Experts of a small language model: 27.7M parameters.
Below are experts of layer 6 (counted from 0) of a mixture-of-experts language model. Rows are named router (the router's row for the expert), up (a neuron's input weights, with its number), down (a neuron's output weights, with its number) and show model dimensions 80-159. Each number is 128 + 24 x the weight over its row's rms, rounded and kept within 0 to 255.
Before each expert's rows: "gets" lists some tokens that make up at least twice as much of what it gets as of all text; "comes after" lists some tokens at least twice as common just before its tokens as in all text. This comes from a sample of Wikipedia text that the model never trained on. Tokens count by the router's weight.

# expert 46
gets: "1", "2", "\n\n", " in ", " (", ", "
comes after: ", ", " in ", " (", " ", " | ", "| "
router [145 119 136 143  99 151 127  96 123 147 137 115 155 113 150 147 107 100 100 132 130 150 141 140 101  89 108 134  94 122 171 144 126 100 124 116 126 103 149 132 109 136 165 145  97 131 150 128 127 164 114 147 107  89 145 134 132 144  92 142 132 111 161 113 132 160 134  94  99 134 112 130 140  90 112 106 121 152 139 112]
up0 [148 147  66 137 121 128 113 149 114 117 106 161 101 110 154  84 129 136  88 182 160  85 139 133 123 141 128 107 125 132 149 126 155 147 127 139 103 137 126 108 115 106 158 131 120 139 122 132  82 133 148 153 121 133 120 127 123  83  87 119  70  79 136 102 155 141 121 103 136 142 112 110 121 136 108 152 120 119 122 138]
down0 [104 116 115 126 146  82  92 114 161 134 144 116 135 129 112 162 126  97 124 131  72 118 120 108 144 157 172 119 129 103  96 102 142 122 159 145  91 145 152 121 128 143 140 153 136  90 106 164 168 127 113 120 103 148 135 121 136 124 135 120 153 109 116  89 150 134 144 135 139 122 129 126 145 143 102 150 140 146 107 137]
up1 [150 120 125 152 128 103 110 120 141 134 125 140 131 127 136 137 169 156 128 101 175 129 134 133 100 107 149 171 119  82 119 148 114  86 123 149  96  83 127 122 125 147 153  77 119 138 145 128 151 154 128 114 112 149  96 133 189 161 137 159 120 104 123 102 146 161 127 111 120 147 124 170  90 194 112  90 139 134 130 154]
down1 [109 118 128 137 184 142 153 136 185 108 106  93 137 115 127 113 127 104 151 123 140  95 140 150 110 116 135 138 163 109 118 115 149 140 167 137 112 114  97 166 129 119 147 121 143 137 142 154 115 112 123 143 184 118 131 130 165 126 130  92 142 163 133 100 120 127 101 134 158 146 146 129 128 159 101 103 110 153 115 125]
up2 [113 107 103 121 115 132 172  47 107 182  77 137 149 119 126 127 108 121  94 131 125  94  46 128  52 119 152 171  96 138 146 130 122 124 119 127 120  83 104  80 121 151 141  93 103 127  96 166 123 135  88 115 136 104 126 145 114 150 105 120 129 133 137 159 136 107 173  95 121 156  92 161 120 107 116 140 136  90 147 139]
down2 [121 113 144 107 133 115 113 142 135  97 175 137 158 125 145 154 120  98 143 135 145 146 178 137 157 193 142  98 181 142 107 160  90 115  18 140 127 123 110 171 144 159 120 128 119  96 133 127 156 114 137 138 124 149 121 123 127  94 110 149 138 111 119 114 132 114 141 118 126 134 135 123 151 165 121 149  90 208 142 136]
up3 [118  75 143 159 102 122 131 150 134 138 139 133 158 136 160 123 162 134 136 170 121 151 109 151  96 140 113 168  98 145 162 135 154 118 107 116 142  59 121 177 114 104 133 144 135 110 164  83 170 138 141 148 105 164  95 100 127 119 130 143  95 122 153 126 191 155 113  92 129 130 110 131 147 155 138 104 128 141 136 100]
down3 [144  94 123 152 148 114 126 107 136 145 148 132 125 119 169 135 111 110 167 127  91 114  94 146 121 128 115 105 123 144 140 108 134  72 154 115 134 106 151 178 129 111 147 140 161 141 111 168 130 136 145  96 109 132  96 110  93 119 105 152 121 120  90 176 142 160  97 114 107 150 116 125 148 134 115  80  86 137 130 118]
up4 [139 115 118 135 112 148 124 106 126 129 144 131 118 132 105 161 133 133 134 143 165  93 154 177 146 142 133 144 127 115 122 133 147 154 133 145 132 118 186 144 134 120 131 150 124 132 173 162 138 141 116 137 151  86 131  98 125 126 147  89 106 123 144 173 127 106 132 125 127 114 121 142 162 100 122  92 134 101 117 123]
down4 [112 140 186 160 164 130 151  67 138 111 146 142 140 140 123 114 121 146 138 139 161 144 131 119 137 111 166 153 134 137 119 161 132  82 109 137 104 146 143 111 132 138 141 109 109 135 149 167 103  95 151 109 118 137 128 126 158 108  95 127 103  81 149 180 135 144 183 134 143  80 130 157  75 116  85 102 129 150 158 126]
up5 [117 123 174 120 111 101 144 123 191 124 134 124 121 123 123 127 141 160 146 153 125 143 107 146 146 106 132 140 131  94 129 152 126 135 123 120  90 152 135 119 159 155 167  92 136 126 150 150 194 110 146 101 127 145 101 143 108 190 157 154 107 126 172 187 107 106 193 128 139 116 182 128 131 113 130 135 125 119 146 134]
down5 [133 137 169 127 125 176 135 117 144 116 145 128 159 134 137 100 135 107 128 135 145 152 116 166 119 120 140 152 133 127 100 126  89 139 171 100 125 112 143  96 107 116  92 146 116 118 139 161 117  79 105 167 124 166  92 132 171 108 150 101 104 118 111 114 161 125 168 127 126 130 131 102 132 100 114  94 170 138 141 139]
up6 [152 128 114  81 143 123 152 129 151 126 171 105 185  89 149 162 115 129  99 113 106 114 121 124 148 127 139 142 117  98 133 166 181 144 143 115 128 137 112  90 148 130 181 112 117  94 107 113 176  74 130 138 110 103  96 100 107 167 121 129  93 132 127 177 138 135 161  97 100 117  98 110 124 151 115 113 155 124 119 151]
down6 [133 145 137 116 148 146 110 144  99 139 123 118 103  80 126 145 122  88  96 156 110 136  98 182 115 122 126 138 161 144 126  99  91 127 156  91 127 117 153 153 148 100 130 125 137 133 108 160 142 171 134 144  93  83 144 124 118 135 164 116 140 156 103 143 118 142  93 137 142 151  97 153  92 109 124 120 157 190 103 168]
up7 [125 176 132 169 134 114 108 166 119 108 174 100 150 158 129 176  84 152 128 120 120 152 112 133 123 139 151 157 106 117 159 119 150 113 119 161 110  98 142 139 135 144 130 154 140 154 166 117 164 118 112 100 133 141 163 149 119 132 112 177  84 150 125  86  97 125 128 128  92 124 156  77 139 125 163  80 119 120  92 160]
down7 [147 137 144 100  96 148 131 126 156  94 117 155 153 168 140 177 158 172 143 121 114 155 129 140 157 174 160 112 147  99 112 138 110 152 140 161 129  92 111 165 139  93 161 125 111  92 134 130 114 138 172 124 115 119 169 103 160 132 151 122 191 126 140 107 157 133 135 125 151 114 114 147 162 100 100 107 129 141  91 173]
up8 [125 103 128  97 124 131 170 123 104 130  90 136 124 102  77  79 109 114 110 131 142 145 101  80 109 122 122 144 130 131 142 147 170 152 123 172 148 121 148 130 124 143 133 148 141 106 160 149 106 146 129 144 106 138 169 127  72 149 139 118 116 136 109 107 182  99 138 131 137 154 137 140 157 117 163 175 144 169 136 145]
down8 [133  99 143  98 156 136 123 112  96 117 102 173 124 127  97 125 105 133 140 144 143 121 137  95 150 105 164 151 122 133 139 125 129 102 107 130 109 153 151 106  97 155 178 123 115 154 128 153 118 117 118 141 122 108 194 128 129 116  98 139 106 141 143  94 165 158  88 124 143  91 113 119 140 130 126 127 114 135  86 115]
up9 [ 84  72 104 111 132 142 128 109 182 145 156 143 121 140 149 108 113 125 110 128  97 120 144 155 123 119 171 144 121 102 116 112 145 123 119 125 169 154 138  94 102 123 187  98  98 106 109 148 125 146 148 118 128 108 115 139 140 135 132 153 132  61 131 118 117 119 119 128 145 103 140 119 121 136 143 115 141 136 143 152]
down9 [117 111  87 103 142 101 128 186 143 135 105 163  99 132 127 147 128 140 157 128 155 160 129 106 113 126 139 129 116 139 124 131 114 116 116  85 139 113 130 174 151 103  88 139 143 115 137 123  86 167 140 128 145 141 140 111 123 139 109 177  97  90 168 167 139 129 135 138 120 109 168 147 127 147 132 146 193  76 132 118]
up10 [ 88 118 178 154 137 102 133 150  96 198  92 139 161 108 117 108 137  55 112  79 122 157 149  91  94 115 104 144 120 114 146 150 167 120 153 104 128 143 117 130 143 136  87 150 150 152 128 133  98 136 124 179 155 116 147 154 134 155 153  91 152 122 159 109 120 130 143 115 130 131 179 132 151 111  99 147 179 118 123  95]
down10 [171 128  95  73  76 113 139 121 140  99 115 108 132 136 141 139 104 128 137 116  80 112 117 105 113 117 146  97 120 122 120 106 142 124  79 144 142  71 138 143 115 154  88 127  81 139 121 117  91 143 145 125 135 147 134  93 137 173 150  98 157 116 112 147  52 131  96 150 125 112 129 120 121 141 127 136 152 118 102 123]
up11 [126 114 124 163 116 126 148 108  81 122 147 112 141 127 138 109 132 128 103 146  99  86  96 106  66 137 130  72 104  90 149 145  68 164 129 161 166 147 117 158 155 139 122 135 128 102  93  97 170 125 152 123 124 180 114 149 121 148 145 151  84 109 110 148 161 178 122 180 108 137 148 124 139 110  88 157 115  54 112 120]
down11 [135 121 147 144 148 167 111  98 177 122 152 137 110  92  99 150 124 126 129 115 117 130  96 101 172 137  80 129 162 134 109 140 130 144 136 156 106 131 162 111 159 164 122 158  96 130 143  88 117 114 170 112 141 160 104 114 152 121 119 103 146 164 142 124 122 155 136 158 145 165 139 144 112 112  92 136 124  86 132 103]
up12 [164 173 134 177 139 163 109 108  74 147 112 137 187 134  90 142 114 156  91 155 138 136 170 148 165 104 140 111 115  77 141 154 142 158 114 106 129 139 151 139 100  94 154 146 117 136 154  97  84  97 133 137  94 129 127 103  90 127 120 106 138 116 119 157 153 121 139 117 155 147 144 125 160 134 186 127  90  81 167 118]
down12 [113 106 145 132 102 169  95 131 118 173 124 159 147 136 107 134 105  97 141 130 115 112 135 122 144 124 121 143  83 117 128 136  89 115 140 101 187 120 139 177 102  90 112 189 136 101 147 111 115 135 123 121 145 146 127 121 115 120 138 130 172 119 140 168 136 146 174 159 152 163 141 112 136 138 138 111 124 107 118 154]
up13 [108 171 159 122 147 128 126 153 106 164 108 131 108 126  89 111 147 155 128 151 133 180 142 122 102 131 152 147  98 176 132 104 169 107 138 140 152 152 147 129 132 173 167 133 139 148 109 137 120 136 194 142 147  65 151 140 148 184 137 105 165 125 164 135 162 138 120 114 113 136 137  88 106 109 102  82 104 149 128  99]
down13 [170 138 173  92 138 110 141 133 110 144 114 163 151 152  89  90 112 119 133 128 180 118 124 118 130  64 143  95 132 181 116 124 183 142 135 135 175 102 161 124 134 148 171 169 151 111  87 119 143 157 214 136 124  59 125 121 140 150 141 125 145 114 148 145 126 141 111 119 130 100  86 113 107 117 115 181 136 151 150 125]
up14 [134 136 133 156 119 159 152 123 121 110 153 128  86 145 178 137 118  92  88 168 128 166 124  99 128 118 153 151 143 144 132 144 115 110 117 130 155 125 158 114 163 103 134 123 154 151 119 153  96 163 121  77 128 112 124  86 143 117 135 140 121 108 146 149 126 123 112 155 119 161 104 130 116 177 100 104 144 156 128 119]
down14 [133 169 113 134 108 158 126 109 136 129 135 124 112 120  97 113 135 153 132 106 152 124 124 103  88 135 171 125 102 146 125 128 129 110  66 150 132 145  82 160 165 124 120 113  94 104 163 138  92 143 120 110 162 104 128 126 150 114  99  88 125 150 131  81 132 150 121  80 121  67 168 164 105 107 155 160 116 153  74 115]
up15 [131 112 113 124 113 126 183 150 131 167 127 149  96 124 161 124 108 153 147 149 130 112 172 108 124 128 111 108 157 124 108 131 133 130 141 123  97  91 169 118 137 172 123 136 119 129 165  94 104 143  90 111 117  63 120  95 101 138 134 101 105 161 127 168 141 141 156 112 119 157 151  92 160 136 155 127 180 178 118 151]
down15 [126 127 124 154 166 106 159 106 139 146 118  89 146 135 136 141 102  84  85 119 142 118 141 145 135  84 107 145 156 160 119 106 146 172  64 123 126 137 133  90 135 123 133 166 115 134 127  86 101 173 108 130 101 107 143 124 137 151 105 144 140 141 137 139  97 149 164 110 122 127 109 102 148 173 114  82 157 147 101 118]
up16 [177 122 136 119 104 128 134 135 106 109 104 118 144 130 115 148 134  97 145 120  90 137 108 144  88 126 126 120  68 128 106 112 119 130 156 124 115 168 164 118  80  59 118 150  86 139  85 135 120 123 110  78 156 170 126 120 145 101 104 123 166 123 120 108 136 125 111  89 125 134 130 142 115 161 130 113 115 139 130 128]
down16 [103 136 129 144  87 118 103 130 117 111 127 121 120 117 162 175 130 108 111 115 104 143  68  83 158 191 188  98 153 158 135  77 123 114 125 109 131  78 130 132 119  77  65 151 125 122 104  90 146 147 110 116  83  91 139 189 101 142 145 140 113 110 154 111 105  89 104  66 118 117 109 129 109 138 175 140 134 133 125 140]
up17 [150 104 150 151 114 116 124 105 122 129 137  89 121 148 131 140 124  74 141 170 134  78 135 163 138 138 132 163 174 150  91 146 157 120 121 142 144 114 125 144 124 117 158 100 132 143 191 187 129 168 153 133 165 120 157 124 106 144 164 117 133 147 154 113 111 128 104 121 126 153 157 102 123 115 125 131 120 109 150 100]
down17 [160 132 127  86 119 137 122 130 116 124 167 133 145 128  72 154 115 108 143  92  86 141 109 124 164 117 142 142 111 132 125 113 119 160 156 119  77 111 164 129  97 150  91 105 117  65 135  94 141 116  88 133 101 132 111 145 145  90 123 115 128 148 130 149 138 135 131 155 139 139 104 130 123 153 166 139 147  99 130 148]
up18 [117 120 121 142 163 113 125  66 124 148 150 113 147 107  92 116 121 117  95 152 159 142 117 101  88 130 129 113  99 163 110 140 147  66 134 141 133 104 113 125 176 121 107  95 108 163 120 154 161 140 101 107 129 104 124 130 208 158 113 138 116 111 151 153 159 120 121 151 119 154 139 118 152  76 115 112 160 128 114 128]
down18 [108 155 115 129 126 139 114 158 138 150 131 133 151 153  85 106 168 151 124 118 141 117 143  97 122 209 113  98 147 108  87 138 174 144  92 139 118 156 128 130 131  84 151 105 143 144 132 139 118  70 131 117 131 178 117 144 123  89 112  86 128 141 110  75 170 154 167 157 108 113 133 165 107 132 102 133 131 118 130 120]
up19 [144  99 124 150 138 100 141 159 120 132 130  74 123 124 108 134 118  99  95  81 135  87 147  92 110  98 128 130 151  98 119 150 100 106 107 140 125  97 107 118 131 110 109 136 127 116 177 105 151 156 127 143  71  97 153 132 134 145 147 148 190 135 114 143 121 106 127 137 162 131 109 143 132 119 158 135 145 154 108  95]
down19 [143 151 166 177 155  95 155 140 145  77 113  84 139  94  67 135 157 131  99 116 127 116 120 141 150 204 132 161 184 124 138 162  87 149  32 146 109 116 166 121 125 136 131 131 116 161 106 138 140  83 119 147 134 142 135  80 183 149  99 114  93  99 126 127 110 131 119 113 134 107  76 133 115 110 130  92 131 130 138 140]
up20 [103 160 138  86 173 126  72 127 133 122 127 136  90 146 136  90 132 140 155  96 104 173 167 152 182 112 123 105 107 137 131 201 105 108 138 120 164 171 111 124 105  93 114 118 150 104 113 120 134 125 105 160 160 165 120 175 110  84 171 112 106 157 117 176 143 142 152 138 115 101 156  93 131 144 144 107 133 135 143 137]
down20 [140 119 133 164 126 142 131 143 116  96 149 129 108 115 153  93 143 123 116 114 138 119 150 141 108 102 127 123 138 147 117 142 154 102 156 133 131 115 114 138  88 123 125 128 131 138 119 114 106 143 115 122 148 133 123 120 147 103 114  96 130 106 157 125 103  98 135 130 135 152  99 149 135 133 127  95 126 128 120 124]
up21 [115 120  69 150 114 155 165 150 117 119 100 160 139  99 138 107 126 168 128 148 143 136 102 136 105 133 179 145 111 142 127 120 143  92 130 122 142 137 116 124  85 154 134 135 133 147 136 120 156  94 113 168 159 111 136 154 140 162 120 179  87 123 155 158 135 129 103 150 148  87  83 127 120  58 144 140 137 153 180 102]
down21 [133 146 131 167 148  69 134 156 141 126 143 142 135 166 136 154 108 110 139 132 125 169 117 143 121 116 155 146 134 156 140  96 129 193 145 130 132 135 144 126 114 119 131  72 114 169 128 147 125 104 130 125 128 100 119 141 125 137  97 158 108 138 127 109 153 126  82 109 168  69 100 117 115 120 136  90  97 125 172  94]
up22 [108 140 144  70  78 104 145 125 142 123 141 127 103 156  94 154 150 150 142  92  87 124 145 117 121 132 114 102  94 107 128 136  95 176 136 129 110 150  99 142 120 159 131 147 103 123 100 129 134 162 146 124 106 149  97 114 101 137 119 105 152  65 109 134 148 156 112 145 103 136 162 144 122 113 113 144 144  98 158 154]
down22 [ 98 143 135 144 128 158  80 117 147 129 130 122 170 145 126 156  74 128 185 139 128 152 125 158 114 161 139 101 101 130 179 103 159 143 156  88 130 148 189 110 133 140  92 136 164 132 170 134 136 145 139 106 133 104 104 112 125 134  92 143 108 104 145 114 137 130  63 132 138 140  85 156 130 102 115 151 117 103 127 134]
up23 [155  88 144 101 140 124 109 109 125 144 160 154 147  64 156 148 159 115 119 130 138  93 161 122 132 120 134 168 145 105 110 117 134 118 127 112 137 122 124 155 126 130  87 176 123 166  86 117 134 138 146 106 123 101 136 118 147 170 133 129 159 126 143 124 138 176 110 143 141 169 127 154 160 160 110  85 143 121 141 122]
down23 [147 145 142 207 156 153 152 115 150 113 132 130 155 171 111 144 161 115  98 134 110 117 120 104 137 159  99 154 109 110 117 131 103 140 148 135 115 143 136  96 108 128 194 132 128 128 159 133 132 145 103 106 112 164 125 145 132 120 157 131  93 142 110  81 146 113 127 149 113 141 124 128 141 141 103 124 121 140 153 114]
up24 [166 147 118 148 135 160 145 137 122 120 127  96 138 117 142 101  82 103 127 145 100 160 103 102  83 130 102  93 111 159 159  92 104 117 133 106  89 143 120  87 101 122 177  95  88 124  82  85 156 135 134 139 132 127 103 183 163 162 139 113 126 143  96 124 153 117 130 120 133 153  85 129 112 154 135 115 192 210 128 168]
down24 [131 119 119 133 136 105  99 130 170 104 118 135 171  94 116 110 100 150 155 142 114 132 146  83 148 125 126  90 112 169  98 101 186  72 197  97  95 116 126 157 114  98 111  85 133 139 157 111  84  86 121 156  83 128 109 116 109 105 107 148 135 146  99 127 117 136 115 129 136 118 142 134 128 107 144 139 173 128 127 121]
up25 [118 126 127 125 131 142 145 135 136 109 158  50 148 135 107 151  96  89 128 122 150 135 121  98  78 101 188 146 101 135 131 118 130 107 129 143 141  55 141 157 126 143 135 131 142 115 137 106  99 148 101 118  87 130 129 144 102 100 183 148 128 112  73 119 134 157 158 130 121 100 122 105 160 141 113 124 143 109 139 168]
down25 [113  88 173  97 176 129  97 141 106 123 156  93 127 100 114 121 145 129 135 109 176 142 147 110 157  80 126 125 134  55 109 140 138 113 189 160 146 119 110 142  91 135 127 122 133 136 121  91 132 149 148 142 136 102 105 134 164 154 135 141 137 142 114 135 154 119 120 147 141 116 122 149 141 157 149 138 132  88 114  47]
up26 [ 85  74 134 112  93 135  97 131 115 114 101  79 167 149 136 145 118 117 136 135 115 112  77 150 131 104 114 138 138 161 153  88 162  98 120 103 102 104 100 127 134 138 132 116 122 158 113 107 150 115 109 136 134 132 147  86 102 105 152 138 130 125 125 130 182 152 138 120 143  81 136  94 108 123 143 113 119 162 109 149]
down26 [126  99 194 115 145 105 116 103 107 101 143 142  86 130 122 123 118 159 127 140 152 158 129  89 131 122 113 169 154 133 108 101 148 134 155 139 119  75  76  96 105 150 151 152 131 125  91 163 124 144 119 164 130 127 138 150 123 148 135 151 125 149 134 164 124 135 158 107 138 128 161 108 161  96 159 164 100 154 147 132]
up27 [147 158 177 111 102  90 108 132 140 188 164 158 147 186 111 164 154 107 121 112 172 115 118 151  94 120 154 152 113 126 102 128 121 170 145 130 118 116 127 171 135 140 118  91 132 136 144 140 111 115 122 129 139 129  73 108 123 141 122 151 121 156 184 111 108 117 134 130 139 121 149 186 148 114 123 141 184 114 155 145]
down27 [ 88 182 101 137 113  95 147 165 113 102 132 117 134 103 159 113  78 113 122 105 155 135 100 127 150 109  80  71 116  83 156 146  97 153 179 120 114 111 120 132 101 140 154 120 147 135  90 141 116 138 130  95 118 150  87 126 124 132 153 127 106 121  56 152  85 138 120 149 143 162  97 121 145 139 120  95 171 148 115 120]
up28 [127 120 148 140 153 139 134 161  93 127 138 104 132 128 117 150 164 146 114 159  81 113 123 122 140 148 137 108 135 115 177 108  88 125 105 174 128 136 122 103 103 114 159 142 155 132 118 135  85 139 106  74 115 179 172 167 116  97  95 112 110 111 143 120  99 130 139 116 101 161 131 108 130 102 112  95 105  97 109 133]
down28 [157 163 132 130  68 123 123 161 107 142 156 140 130 118 159 146 135 151 116 103 164 173  71 112 124 144 162 152 133 123 132 148 171 132 119 117 120 126 105  86 120  82 107 142 127  88 102 126 147 159 115 164 138 101 103 102 152 108 133 125 129 129  82  95 173 142 134  83 113  99 111 161 146 133 126 139 187 134 117 115]
up29 [ 86 108 144 172  96 108 158 113 108 105  99  90 160 168 102 158 142 138  72 123 131 171 161 163 136 126 115 143 133 110 162 130 142 146 123 189 112  93 173 121 129 139 115 118 162 136 113 178 157 145 115 126 139 112 106 125  99 102 174 116 102  96 147 136 138 144 100 141 102 152 111 117 124  92 110 119 160 131  80 128]
down29 [142 144 171  84 120 145 118 146 116  94  97 123 109 145 108 105 159 126 124  97  77 132 169 129 138 103  99 158 173  90 104 143 150 135 191 166 112 145 123  84 157 162  92 110 105 122 136 114 122 101 101 116 108 135 146 125 102 141 106 138 138 139 117 126 142 151 150 171  99  98 157 118 120 101 111 133 149 123 129 109]
up30 [126 158 114 135 113 123 130 162 188 129 135 150  81 133 106 124 120 145 118 155 126 120 123 104 130 144  78 123 140 123  96 160 126 101 156 157  81 122 143 116 133  90 148 143 191 111 147 134 117 143 144 132 105 151 127 149 119 158  88 101 114 154 115 116 138 207 165 103 118 100 122 107 136 125 128 158  80 162 112 120]
down30 [ 97 125  91 130  71 107 139 104 136 168 144 125 166  92 123 143 141 111 147 107  83 144 139 103  91 142  69  98 131 104 145 101 128 111 103 167 151 155 110 140 115 107 163 121 161 126 128 122 164 130 142 135 101 155 171 155 131 119 114 131 125 114 121 125 134 114 158 136 148 107 118 120 146 124 149 148 142 133 194 114]
up31 [109 102 146 108 146 154 129  90 110 153 135 104 137 120 123 107  72 155 124 116 146 108 113 120 111 114 152 118  94 131 112 128 137 151 129  86 151 109 132 155 124 117 128 160 115 149 164  73 114 149 127 129 125  95 106 160 150 131 139 133 151 113 146 140 132 149 156  93  75 146 115  91 123 105 120 108 134 138 133 139]
down31 [109 112 119 103 129  76 145 115  79 132 128 109 109 150 127 159 153 134  81 128 134 126 131 139 161 150 142 108 120 121 138 124 127 118 123  78 108 171 137  87 148 146 122 178 179 141 126 128 140 124  86 128 144 120 164 116 118 115 179 160 116  88 174 171  82  94 134 123 159 113 130 147 119 171 138  52 128  79 155 106]
up32 [156 174 129 151  89  96  72 117 122 100 141 165 136 154  98 113 200 152 107 124 167  73 179 142 169 143 120 150 146 136 152 131 132 154 152  98 135 140 132 118 143 115 130 108 124 156 125 150  98 125 148 140 178 100 140 147 184  99 113 125 126 142 159 118 123 137 129 132 126 125 109  87 121 118 134 101 111 125 138 115]
down32 [138 130 149 137 137 125 160 118  96 144 160 112 111 126 151 140  86 147 127 140 122 150 121 111 111 126 119 117  83 121 129 116 127 134 152 138 122 142 116 134 143 154 134 154 112 126 121 110 147 135 138 143 122 114 127 164 123 149 127 126 114 124 106 135 140 132 134 104 124 127 156 128 143 124 142 137 116 111 141 108]
up33 [104 128 124  71  99 126  68 104 105 105 145 133  93 129 163 138 132 125  89  79 131 108 129 107 143 120 129 104 122 110 126 138 120 123 142 120 104 137 118 148 158 112 162 104 102 126 108 114 134 115 118 170 121 137 112 133 139 126 106 127 127 140 157 159 129 157 135 136 147 154  96 109 117 126 141 105  90 146 120  92]
down33 [152 158  99 111 104 147  79 154 142 101 144 140 130 106 140  98 140 124 180 124 138 154 130  93 136 126 110 130 111 135 101 112 151 123 127  89 153 131 138 142 117  73  90  97 113 118  99 103 131  81 154 127 133 136 134 130  76 120 122 147 134  99 112 116 149 114  95 128 124 117 127 129 122 107 150 112  99 159 139  91]
up34 [158 114 147 182  85  95 130 108 104  95  90 117 125 149 135 140  86 142 100 138 161 126 109 119 116 110 126 118 118 111 143 129 147 154 128 134 131  80 139 180 112 132 129 138 103 115 147 162 117 125 121 141 121 150 126  68 161 112 154 136 130 157 125 111 111 106  97 105 129 125 104 133 152 117 118 148  84 126 107 187]
down34 [ 97 162  95 127 113 154 140  91 139 171 123 120 102 111 118 172 159  96 120 168 137 109 105 107 104 187 113 137 123 160 123 117 147 114 178 174 117 105 151 117 138 119 126 132 112 134 100  98  67 112 133  97 135 140 132 127 129 131 119 109 180 112  81 133 128 117  97  98 119 174 119  79 123 143 150 194 119 129 105  79]
up35 [ 94 158  97 110 130 142 110 129 114 102 152 104  99 115  73 163 159 117 109 107 145 154 112 103 126 107  98 148 125 117 134 116 171 112 134 134 148 120 127 145 119 115 101 156 116 131 120 113 125 133 124 175 123  97 169  68 113 135 148 142 174 109 101  87 132 146  94 118  78 106 127 127 106 112 117 128 130  81 159 153]
down35 [104 138 162  72 165 107 108 110 168 126 166 166 118 143 156 133 151 143  75 117 168 161 169 138 151 102 151 118 136 109 137 123 124 140 157 141 111 124 127 142 128  79  31 171 123 136 130 136 124 129 131 137 150 160 148 113 143 167 103 134 120 179 116 129 148 103 117 117  92 123 121  87 165 165 169 122  86 163 104 155]
up36 [103 112 166 140 131 135 174 105 126 125 120  74 113 140 116 133 126 124 121 165 129 142 196 158 100 107 117 154 127 124 144 137 106  86 120 117 105  98 154 126 121  93 112 112 146 121 163 107 107 150 119 126  92 155 110 127 150  93 126 160 126  80 111 146 114 132 124 135 135 148 123 129 105 104 124 124  92 161 167 115]
down36 [156  79 124 157 133 136  91 166 102 119 154 117 135 104 104 105 144 129 107  81 105 111 124 142 131 148 117 158 122 160 134 107  88 166 118 147 134  89 126 129 147 124  82 123 127 141 113 125 122 131  92 137 141  89 107 123 142 204 122 133 129 124 125 103 120 136 104 111 124 108  85 143 126  92 144 158 120 105 114 128]
up37 [126  72 126 103 160  79 128 137 133  95 102 110 153 155  87 155 164  99 116 101 116 132 159 174 129 107 119 119 103 112  94 127 139 104 130 110 150 153 157 104 159  96 129 153 105 151 139 113 180 132 128 101 110 154  95 169 117 154 131 107 120 104 113 121 146 116 167 158 157 155 148 138 125 119 144 110 163  93 171 173]
down37 [111 111 169  97 121 130 112 135 139 149 125 119 195  93 119 133 124 116 165 152 142 134 132 127 166 115  95 136 133 146 130 124 156 118 127 104 113 153 141 138 142 141 125 135 142 134 175 148 116 118 107  90  89 128 170 152 139 135 128 144 141 165 137 128 119 119 162  96 103 109 136 140 163 130 135 120 122 134 169 110]
up38 [132 126 136 133 184 142 120 117 140  96 143 167 123 166 155 152 135 121 105 138 113 140 109 146 117 110 136 117 135 128 144 151 128 174 121 132  84  98 182 115 111 122 109 135 128 125  99 147 133 149 133 167 121 139 116 145 128 117 100 140 135 102 151 126 150 157 153 120 137 146 129 184 116 126 122 115 140 144 158 131]
down38 [101 176  93 174 117 145  75 149 102 114 110 114 145 114 164 144 113 141  88 148 135 118 107  97 122 110 143  79 100 149 102 117  98 106 165  96 102 139 122 152 153 142 100 125 105  96 158  99 132 140 120 106 112 138 119 125 131 141 138 124 153 125 108 144 133  84 139 133  91 131 119 143 108 131 136 127 108 153 133  99]
up39 [111 142  58 137 141 102 127 119 119 177 121 147 132 130 117 112 105 146 114 131  88 132 113 157  86 123 138 148 107 127 150 123 143 188 112 145 147 111 143 121 132 156 108 137 138 101 147 157 125 133 141 140 153 118 140 109 165 172 109 162  80 133 132 137 149 147 104 123 144 128 115 139 134 143 136 102 152 111 135 108]
down39 [150 125 131 148 123 104  80 117 125 130 134 193 128 110 137 126 118 122 111 126 133 112  99 139  94 184  93 145 139 128 126  97 130 138 104 139 125 133 193 103 131 140 150 103 130 137 145 129 138 104 126 169 128 115 162 158 101 105 160  89 113 139 112  95 124 119 180  81 165 110 165 155 125 132  74  75 114 142 161 157]
up40 [174 145 134 154 113 165 123 118 128 148 118 123 188  69 128 121  96 123 157 128 110 111 165  86  75 118 154 146  73 140 149 149 125 158 128  91 152 127 158 121 141  83 126  72 158 119 130 119 125 112 139 141  85 123 123 112 118 118 122 129  80 103 155 166 136 152  90 147 145 148 118 154 106 122 156 141 170 133 118 155]
down40 [107 111 111 167 127 109 156 147 114 116 122 112 145 148 158  58 131 131 150 164 124 133  85 106 135  94 120 131 138 175 139 147 107 104 144 114 135 126 116 131 120  99  85 103 150 129 164 152  84 162 127 170 121 131 101  82 139 104 169 144 110 152 126 181 120  99 125 105 152 116 125 118 107 182 125 137 107 140 116 130]
up41 [144 131 133 116 112 119 104  77 124 155  98  91 106 127 144 182 147 119 126 109 159 135 111 160  86 156 119 164 166 135 115 160 106 127 157 109 131 102 138 131 120  87 145 131 136 138 203 135 178 142 142 166 147 105 164  99 112 167 117 137 112 103 145 146  88  93 135 107  98 119 138 118 163 167 114 143 141 119 149 161]
down41 [161 113 114 126 151 152 141 115 142 120 101 111 119 122 132  97 134 178 119 123 114 118 142 146 113 112 108 135  94 117 151 148 128 132  35 112 133 148 140 117  99 180 205 116 136 174 104 126 120 143  96 133 131 163 142 115 113 145 154 136 130 153 133 142 145 128 113 157 148 145 125 119 149 109 120 125 105  91 113 131]
up42 [113 160  63 163 138 136 132  98 107 121 139 147 107 134 121 126 120 143  71 143 153 114 131 130 111 106 107 156 141 134 132 127 123 137 146 147 108 121 139 131 111 143 123 124 109  72 141 141 112 120 148 169 153 120 188 111 115 150 111 129 172 121 117  98 124 111 175 169  83 146  98 198 109 105 144 178 139 166  97 137]
down42 [122 130 142  99 113 131 147  98 153 135 137  97 113  89 103 117 165 114 128 169 143  87 145 161 136  99  96 112 157  81 117 115  98 133 135 136 103 147 123 102 136 162 127 122  80 109 154 130 136 156 119 157 120  96 135 164 166 131 133 135 146 100 130 124  88 164 134 116 141 157 133 170  66 146 147 164  97 139 109 146]